Weights of a small mixture-of-experts language model, trained from scratch on English Wikipedia: 8 picks a token, 290M tokens.
Below are experts of layer 2 (counted from 0) of a mixture-of-experts language model. Rows are named router (the router's row for the expert), gate (a neuron's input weights, with its number), up (a neuron's input weights, with its number) and show model dimensions 0-127. Each number is 128 + 24 x the weight over its row's rms, rounded and kept within 0 to 255. Numbers have three digits each.
Before each expert's rows: a language model's description of what the expert responds to; "mostly gets" lists some tokens that are sent to it at least half of the time. This comes from a sample of Wikipedia text that the model never trained on.

# expert 8
What it handles: Modifiers after the or one of the, such as longest, first, main, two, few, plus dashes in score and number ranges.
mostly gets: " few", " The first", " largest", " long", " main", " most"
router:122128122124093124123103151156165177162127099121136165141109171132140129150129173094138153156151159129145111122115135164073149115117151135118143160102105098085138144179129113130084095116143146105111133115111133115111106130170139134123125096158073155115107149112166099141124143110164158151152090145153094120168081115097123156086131107137133148130133095115104150155094104120128141133110
gate5:176170117149086162161087112106170145107131162101132137105115159148141120131158141159135096138148161138132116146161134126121138102156128146195174172100116152131092090130100104143147105143132138153111121130135147119089124138163113151154122141137124162104189111135105096148126152156136155123155145141128129101150085093105142156109095147107156119135120119124117098107128077101116143143130
up5:137124110132122138169122172121124113092115118140128127166135116126111098187134134097159134079118099117152128139133153147123123134112106119138100143128112124148139121113121077110097131152076184125135150073107105127155147099131127128126094158163098118093113152163121105158170140119130115144131102148130083126141141080137183148120092102084094104150125119115105187112155136122113132168121
gate6:177146139141152117128115134154156118191153137104157117104109129175114123085086111152138103107129131118151119123158078140117117145158150127131112107075083106121129168162135171142198100124134151132113112108112110090123099115143135154124090102090147108128124109186127093127142127138134123105147139153104131166152119147158124172111160103124111137167156133127121139108136147123088120145126
up6:149113099141127099136131115092102159125128132093126106142171118096133137190136112137119128129174153159136134153143129134162163093122101158114138127143127148168160111108115104113119153139104072115139124168100149121098139157136120106152131130184110142165111133070095160142106147150098138146147120116175154145075129097127144118129169149103137156059102127133147114147126120135115115134109
gate7:134100105123103117114125163120108109103164107116162126116111138139121107116089139084140109119134153129161141107113111128155117100133148114153135116137163161156133174133125112114137135056140099153140128128108145119102204157134135077116132161123113138128144141097086130115110113130123145131116170174082118128121133090144088132131131090097150084159117135121095157159093127092175133135092
up7:114147166134154116132142133152133141152138156118139112125141134137125170150159159134122139087131151113122099161126125104092141148128110142115113127093087096083135071127113135135109135159087121142115144138136138130159075138140091165165113134156148138081148120172195141146165127129121084100123096112136126136129129067118142154126124123112135128075162079104159127135149096152094129115157
gate8:124136120147110135111124145132099160090106086143152121136105153135123129154205150124112099135120130141124123108115160114112165104155169132066121156179159129152101134163128116125134128111118132111143182130093182111109143096109178116146166127150099111120165082086107122076133100145148135116135097138165127145168120120115109117101118083125109099127116123106120123125107104121130145119155
up8:137126145105149091130137070136118101123157146134121139133154097123133131113112107119116144124122112130112184156133116118139120185138128087141128111136099106183119116067151093123140142144148116169100104126159123151077134120102092139091125164092179115121095132158094147158104137135087108124147150103102166122119172156136115101155116170119155124083125111103135125115161136098153140145123
gate9:138151136106127135139119158160117185160163129096199086095168110105150180144137150100134133118131156113156140171136151136119155149108134136124134127129116091081143161152151177139102155143088168113142104155163137145096105126104119088122125164134132134094099136080145090151125133118127144142153119158112103117112105092157129154118161137114144127118112114151108155134151133130147167114137
up9:185154143079127099172142155137149164153153118129157120092166112126143131132111146092147158132104145137151145155124134157095140147087126126105159121124106097118139159138128178164102144166101133125145064158173137126116079129104105101110127122131126101131102129070148114161114121135132140151187105158113131157122107121124126155130130134085120108105134150093115141113154126134143175127131
gate10:165145123153106117129072117120141167147124147129133144143077140125157117121094159125100122185149134145120132176148114132132120186143143122158100122126105129119100130126113144091115105092116124117120130154141108162123175172156162093116152110162128147150119131093082124125093167127158135130150107118156110120134108109129157136102080168109168148130129129105145104111141114170129185169141
up10:089142181125095117138169112177134084135105098122121137132077118123103120128144120112132117162173141105120109158118101122082159136160148140160116128123146159137134125127089117121151131126126101139083071165127152087157144117146175132123127119126124128103173140192173128060122125136114160124124141114127124128149115084125106085130109152141142134140124136160146091124140113128138143104100
gate11:133091053176125133189064157151165135141080079147111087114119142166111135116134109150159144087108136124134126095105134151147130136099141118123142128111087130142084123136110114121107103137125128132131090120140107136087144100139108141111142121129129146100126155139165147118161178138151133096116118147098154142102096105125132119118108096129140143167160115106126133170121129131135075124141
up11:077188109083114081098139120129103130108154171156129134152129165106131099133148141127077095148126135115116131119114098088100145106110152133109109100155147136128168138154156115142115143141157096154118150174094133120110099138135128123158166135157125134161144125135095141145138074122092165123157150130145142137170124111131124073159118148141161149131151108124108147143157134112138129138068
gate12:140120118132132159106110155144126107091146141093120138115132126110082153104165137083106147118113145190136168123125156119108184166104126116154102149149095118155121131152107126126140109124181146124112067195137121156111177123142079129128141104151083115153118131140145121164169114117121172122127114164092126085139098088109127127128137143152138126128125084122126134118133117111155124147137
up12:140067106135150131101127149137134148123166151119113171115119137152092146115156158116139089151148140153106206132143104155106150164151128138097158128162103130140144081109090123150137118105110160127102100156085146125131127124099072092093150089150097124164148129134132166124130095135133138153105116135125130129132114146095128106196181167124104119130126142142120126120124106119129136123111
gate13:172108159153098099122153144154135162179147146122121134063128134150144097093111129128164110125110132108124112110142150150101134140104105141110141128123114099115108145156087107153119135121103146113119106168148176134140134140140105120130113093129119100151144114182193165179136165106157129166105114132165102093107098125146108122101148131148162117130137111107165113161113138142118149083107
up13:129131136153135104152139109191136135108131164117133133147163154162133107129111143133154132156079136127148098145149133142112106123128093153111069126142114093085112096105093118100148152153092099120123133097062103117165133125135114137149149151129100138142143169116073109131117111136167105132121127153199163134143132131113143125139124073136146121154119135170089153139124118136134151130082
gate14:078116144098119156098152097131157138120154083127147105108140177130147106140117167096112154112100107126141144107169132122177139093112142137109139115106105089119132141144130170141135133101102105092168101127125118141181135105157163137139075168141133115121109159155124151172116120138123128126149140161151114120143123110105164109132144106182081140130120127124130172137093136137169177145138
up14:165170129135090067155162099133138163154139104151178140116126092155182129130112132179093080091162121102163137115114127113117130164108104186128130113109143135119101108127135136118117106144091131139138135163169136096131111150133112166148135112139137163164129104108104090113114093141129118146121106121163091159134125132155094126104128133125145145080168142123131141130103111140125104125093
gate15:160139137146133158073121132140165157149125116169129122128128162136110151107123128132165110152088103108109149154133100130091139124160146186138154148147128134096106171107137101162130118134162073132111134082141178138087125103149117095088105097088134122137080112110130121124143157126132175135121133132101116109125095169126100161113130164146143100159135114186120089122137123121135129111127
up15:102143128131133090151134170112108139159130137141136105140137130159122104146094135147126126105155134172131135163101144145112125128119079132080140128130106117097113089143094138116110114123114162084140104170123112127143128152130084093153145135167136144137146188111119104145083176136179127145118101129159084142108113081110114112115112108100091116138074155103139171124137149132156177144130
gate16:110088137079150158112137149120153126140095121114108134157098130148070119109106126076130123143131127099122114171125100130134147200120116119130117132133135108098118160095105154132114118119140084121166119104136121112165127095162166103089125165147141135108129084127143160089121075139105155091150170152091156114130136106148128098117122126168132134090125133137076111142133158138132156129141
up16:147122144149100078110081096130131172143098131144123143145099143133116093149110092136110098090157160141120102130127099120135129130166161138118108161122158103113154123117108100140093138127091138123129147137076145089145141126129139139128127092132151137154161092152184107147095190137109108117141113135163143119182124114131106180108100158114101135115154141168107101162168126127110131110112
gate17:165156172137156163112169095138130135137137119145105117080128167128137119126136126120145103092105118116131070152114101155120085153145145158142150143120137159105074144107153075137102114144093151138144148151137120116133117155132180109162113117141127124151131110132105114157108115159173136152156162069138096117176129161115131106131134122134148164129123132119116121115083131185129087144120
up17:098097091114129093130104155120114120126125146121164128152142078110116141134131126148118163159155137106113166123101136069160157102118117115100087099121158101163172108119117166135168153144152107147109126132111124150149149117093088164092163158118124147124105160133155131101147114095081132106097116166092159136084161101144131130129113159118103104150134149138144137122154097102120159136163
gate18:118142111152133108119131151156100127127079148153119092161117137163117117125120102134064137129149120096132085097153106140127118090162123097136117142176139169130128147107105135155123151099128136169101143111117124099115165107156157146124117131141134105121091171146137091146159117132136103137133157118148169098163173143125135098137108133144134133142160110080060136088185126129105110146146
up18:136120147087164142127143096094110136101147131144156131104144094081151137150144129149152126146125120146111171134103143094137113156108153160134150079128158149152140109105137123103138141149120130138155151167118162158130069182089106126118115127070154120144180093132124170118094117152093140117148120121122131156088147126149089125138107138090136093093090125124157109149111119161128157117116
gate19:094181167139099136160067133134175145127143119138125097119128148123146152138114113123107158150124091135119119097130086182144098155121116138120141115119098145132146084159130131127086127091161127115119132131144101160114126115152124128089133145148109142097145124137163152097139138153161119097117138116156131135098103121113129092088140103111136183146111157159166160177087128165087113109104
up19:132167148138124107123090110092135114124101091132099131187118164102139142135160128112091128127115123085125158101116113165100142143100121084121171132102109157155125131123137092053116136123155146111080125122149125148115126094153142109154105163131140113112136128165069122115172148127141128177129135125130152131112139109072080083124110080126147114123132119149130138156135151107122135132111
gate20:145148136165137112128148142162130136128135142148118111143138161136096076110109118150122138110101141143133088088106141145120152118168124174113133138113129165105131110107134116122086106174114113111125120097162119091122135205115164099147106096133114150157151150162082095085145164133160134156123114085150181175116110143126142137149137134135126158120140112145153138165111106158154108165114
up20:115138151091142185142119105099099088109135109120133095109097124135163172132118098183121101121174104109148117147165130103117073139123129134118137171129141130149103147148118128135146132093163122170130150163088104138144120094142075171085151118126148115112142103086173104145110113127119108104113144118103103141119146128144153152119124103089109119120104161132096130121122177122107139090120
gate21:121143100123109193154139144187139120137148105142124152156100152132115138102160100117124086130155103095116103161119114146117143155123138133099113145131113132151090094152108128107131104092125081140144087123121144137087095132119120093094134143156136099130132120151131195157103155137157098157126108135109147181150105152093145107118168121120123152129137130097071112153118145097163112106113
up21:125108135086134150124132117120095182148071046169112108107157146160128136135119126140162146148092123117127097105137136136144137141086137150129116080142128158116124126092138114093102166185168113112116168106122111170136147105129129149128185160116152133135114137113113109106166149131134140130098147132142127115117142146136130066139108102151158092144148135125138137129168107125157152141142
gate22:112104126162123105127108123154161091119112126106108154096119128111127118097141117120150119111140120139098106135163142158115130156153154112123150144087138100087118134145102181139127100174196112152122134139103084150131163154151114107113122106132106121159149172137147124166178150102161162144141097089109114063119127140137098095120115149156150164129130155118093116138098145118111091140157
up22:074120166131097106132134115134116123163139114096141095148106119102157116174090121135133112150149139117150102138135132083133109162093119148169091135109140099116145110152137108171083116103135135093172150114135113094149124112117111159125179165151160185106150108111131123088106122121147127106105128127177078126135123106104123107121084135144117149162118107123114126150125149169137176118108
gate23:125146132151132130099101082187130106129092096100136149129129177147097110115131140147119119112131091140113113128162150143145154166153137120094127118114144118166129159123119108168115123143132079116135111109118178135088144107131109118054124111133135107097142163116175099090124175151117139119146123097125098116131102112162082124157148135136153162110154100149116099143086133096132116130092
up23:136155117075112147149156124106133105125139123125164183123150099098160092152102123144120137099153117133152182136097135103102121101062096147127112144109140101168132129147137119149144119147140101131106153112118152118136148165155091172120131115151143151190123127132128107122105150120134115153111136088113101109108125073148144143123135146122128088181114128075125184140106143153146124112124
gate24:102144091131172167164135110146185134122100075143129132121102143146153131102068133159178130119130117170126121081148138155116112127101097156129156111107117148129129144148124138097103145120137110140109150128088112161144118147141143137091096146155146143134134158106185123114119189119124127115105111134132105180095111123125155132129170120124144129187148166122144136121128142157111126177123
up24:105188143154151124147153096172132099131126100142164147142077134125127148099137178094154105154112060136114154100143115144127174156124132177133156100100089139148095137133155134121125154121128130152112151108091141111115116110151125138093128154135110134117139148118139144084115167156141162109132114117123154180161109141138124105113184113158163122135119124159134126116103098113104095152127
gate25:121184098163151180126130138139147160159109095138138149118097129126149148168115120130136107109176141137147137122168157147132153141127159158133109126160099133114123167150125107141120129099140113104123171151096082109114071111152101149121155091118114139173114166113108105186114135129150161110143156129151160119160103104101122142095162170099139144143111122110126146136127172096105111122127
up25:150114113087121088134159143089189111147142100090083114102158153116109124137121099146164105107087100129145181136128116105140173107089140141092088093086097110171122129157115119165094140107113128127155074075154104154148110143115138104091142100106136114115115149133138120118141109116110090159117135128139131089127132139121111135134128147138149123125135090156145123095129133082151120136125
gate26:143099132096084115137115143172099122119136159129156128151111137146137140113120144133142062157093118132147092148151117129123121123168165101074166100168088136138115108126112111085144139134141117111121158116124159152129106150129082086090128067138140145109163092154087150119142100112134139150148099171191120139128126102094128149119140102131162123149116111154119125144139131116161156136129
up26:098097093104152064123177128152100112143151168141139140111109170157140125120123104128185104138141122162126140154167166111125141146132137132111143147128136113107112170141111100136145138140106163173109132124116081158111119143147151163121121164103114114100131178125119134127161102129132131180125123125147077132133151190160131107141130161119091090140115147108129109104136161178118134131130
gate27:196130098147136100083074097139159082092121093132071123152115126158127145089103119121155142120139136131130146118104113162123140131164120142110133157108086092113119112109133110135117124118154160152124102109142105137137177129144151100137118149130125175151160117147110127105138128141174146106117115131125161131134110120107124190126087105160166123124143130148129124127096101093176085104121
up27:144151125150122097119164111093125073158191131118092144127141136106116101097113147133111089120148105124149134135114133158176125121126158126125084120131157166171077150159107128067144121146130089073136112151137132094143135152122110103118139095118105094116111117072149109169137140157100160140118117115115134133121142127176092122144118159149123130139096152141119092147111153121129111162116
gate28:064142145111123100082142141120156097133085088120101124127119112163152123171103141120096140140112159117153130148156116150110133129145130122140105145100148121132189126155140126192143098119111139125095104115119119150175133137143118167154116162155070144169110136091146150144120113141130122123085105140145088056143125116108145127105125094161121119098107153125119127139112149139105162133114
up28:170123152163142127161125124124113120122176099142173135141149086144132128143168116135139181121144145077109176131099114131099120112122119125090105115183145151107109106162139143113107125112119133160111154111109101110143145141107114129125168148131126139137144105090125101064136141133166171159149135139119098091171128134112131135144084148083160122136124170133142101099111121149137110093171
gate29:151154099127097104125109161105148107093135110125129147155145147098126093142110147097133141067108144140126136137126132148106173139103105175119154110133113124093115127136140114115100144130140127088146146127149151140134114142199106084154124103155125095109074138152170094160137130130130103141204115110096114102134096090151143097111106114135119111109130088097123155134126073124129125144137
up29:135158139107110133161118120114148131153100165151159144123129113103196095129110146126153130144089107122126113171111144123122110126116122124151146091147107128160111132145116130086083143142133132152150088118151132176086151137168149172141107175147121110115097071131142140102150159112127136101159138160149166169120123159141131130080164146133135109113113142186171124163115142128127143104133